From a checkpoint of a small mixture-of-experts model trained on Wikipedia: vocabulary 8192, 16 experts in each of 11 layers.
Below are experts of layer 3 (counted from 0) of a mixture-of-experts language model. Rows are named router (the router's row for the expert) and show model dimensions 0-127. Each number is 128 + 32 x the weight over its row's rms, rounded and kept within 0 to 255. Numbers have three digits each.
After each expert's rows: "mostly gets" lists some tokens that are sent to it at least half of the time. This comes from a sample of Wikipedia text that the model never trained on.

# expert 7
router:159096127109165120126100191128137163145120152054107128081134141163139145143138158170161153137155139144116157148163175145157144163165168149171081110183114113097077118081125116123115113173120070120139113147058068113101182126102085148137118162096166151156130066158099156164167103130158130112187140129098136059139145116088169149111162133131147125131089059140165139152164123114114099182134
mostly gets: "Se", "Ar", "De", "Re", " post", "Go"

# expert 10
router:113175140128157094123137141112116168158089100139086111158164154097127131102134157117163120120168141128137110172070105185149050106123081133140157135124167072138128154094182150110161086140111137103100122167172129104201122079125143119143190057104166136113118091132137076190126142163152142172088143104154125093069112156162113107090124108115153056180149192119131148171073122112146123132117
mostly gets: "(", " (", " 15", " 185", " 18", " ["

# expert 15
router:127130088096085108089151149110121163137153101094091132139111134078175086138111121142111081127154113148095098110154073105106132108069137132147119178087125085173184128127139109166121182142125116116106159072126120183196129157146133149118118115134097142043144067124121141112168073124105108147093098109063106087192101091142130189080163095104165175130157102146102109125175141123071200142176
mostly gets: "″", "′", " based", "See", "present", " Location"

# expert 13
router:058165147091094109098120133162101127080097129179122127126113122115106115135127113076129104073090075119170123090157119076142167102101126142081193086092077148142145149129082126182141080174152083123184096176140089102177125155185105148150092169113115133164166117166143115134134158133104100192082160153117102129146116135198153160119123189074174097117095116103094142132098089125097092101082
mostly gets: " American", " English", " French", " Carolina", " York", "ville"

# expert 12
router:147108153139138149152170149120101061150201121129164139157146203171165089155125115157116181093082127141126107158121119167117189111124113100172126094112145149100135115151128146090148118141133138134096152138153172069099146129176178130114121128169079139134169108121114106153155106084084140124116111148131140183075185121126075138115046140179157197076189116185132063146122161117181153118147
mostly gets: " into", " about", " out", " than", " over", " under"

# expert 6
router:159128092098121181097097108088182154105125117160115189158179093107120079118147148130124135168116189163159136111125110137113121090107079146168111147101165142156191131161081136106111153139145191156124166106073178127069125160131138154125139081125108129122133098095089133098186110137106146147140087121151135183075148044093091156178117173142107147120086145123151120177133105097175178120103
mostly gets: " was", " had", " were", " are", " has", " been"

# expert 9
router:133173118116049151097147095150077112118124162147151123137010113142129115138145162091148130165131177141095175149166174137109150147136199079057149171106159092122166081164088131136113094102155118148176091132122137121151129156086124122180105157115108156135141183191179187109124103071138129081083132107160144135198092138122132075138138155120143073072148129094131186075127162153121068084116
mostly gets: "ism", "rat", "ript", "log", "vel", "ology"

# expert 0
router:123062164115182086158125097118126091131114087098133143151119081086165123138176154177176123131115150145180088143143074142137056114152073129133119112110141121074062117117115114098121150098083160119145135138114134147147098190103163076121183158157151122173157169113129160106104155144150152108115106145165075117032148190177145051116165140098087118153146099140128039148110165134085198172162
mostly gets: " and", " or", " &", " through", " without", " vs"

# expert 4
router:151142119146174159187092166142147128127145119099091133115081122143069092093099138138086117109121120165143097121147181101106070141152191148100142082129063137147060167126135089089085120095110091148095153116135182147121074099131082141090148117124090127135131095089049179135077113122072173155128177163186123076130147105123124141077132113114126155091147105097112091091144115187163138174169
mostly gets: " its", " her", " first", "The", " new", " band"

# expert 14
router:069197126129064176098138102162086150110100131121120146087129165149143133145195112096167172171117054068152174131111094149084129144142112088136148139158109160145164108137112090183153091143143150144141101126139074133149143202139099111143105173086123138141077138118156065108166156128158164081138135133119116123129138200165115136144113161133114063071095131113080199119066131141058107101094
mostly gets: "ić", "ez", "u", "z", "š", "kov"

# expert 3
router:173098098146114046154137141146109074138136107103136149094106182124083076084158124116083116117118150078111145128199160109142120158142138054131132151155154148188165143136084151129143159076157163116119149118103160111085124165076153134073123102107137153134139170069090122138084138092106136161143136140080170167100102141122052092108126069148134123112079112122113213090186120107139156091143
mostly gets: ")", " system", " company", "]", " line", " engine"

# expert 11
router:075087103141147141172078131172108169108118138181150103178171126102144084091112133076143082149177081098148166114079099099155186116106074169148188166085104115109100116103132173113184105107098110150141146091145151210138120097113129077082188110165153085112082164188170063103109157134122133090160140119131089123161169089137140098162122078101117103133159186065168096176136146156122148111153
mostly gets: "\n ", "\n", "\n   ", "idae", " Animalia", " Synonyms"

# expert 2
router:124103186108126112115126079123129109132159138133079099126121101162154218142107097152108097157143101145078087156167134145134147194104152129178108060226101083047163143110094133183179166139184098151139053118170109173115149098124138151134105125159160139156160153161139178172178132140171109066122114080104164057144195080120196130096113146162138151156064156082107129090118093120099060113127
mostly gets: "po", "bi", "ba", "rec", "vi", "li"

# expert 1
router:137151102169123146133106067083107151140100149169146062110166130079102202124154126117193137166099106082159113137041145164133105064114130140084083160127133138150092137127190092142160144152129160075086092166161108171143152134181071087165144104126151099113050127174145061132147104137141121159107106177175156168123104164127162157192104175109122110179113137137100139134066125108113142106102
mostly gets: "ville", " Arena", " Johnson", " Island", " Stadium", " Airport"

# expert 5
router:122160104181177146164157147165141106144115121107194110090146103169099137183066121119109110113096170116125143107110191133158146140149076170059108147167135102105140051075144155122099132108112115165147142172130177045101070079098179139119089166166104138145103138080151174167093156095107135114125197119087163190118127157102114121149113089164073162145120156104132112152148114119150118127053
mostly gets: " but", ".", " However", " however", " though", " because"

# expert 8
router:125046132101156150136123169098167181103121136088144133168097168164159104112073143131080146123173098124120096168074115092129124120132164148113107149094148161108117169148144151112073149151094070105130159136132144139118213082182129110086085134121116097105128122077137153112110168165107082091175089159125115034172111108101126157130093115113128149163168143166164101113155154184130092128161
mostly gets: "\n\n", " into", " Clade", " form", " expl", " reg"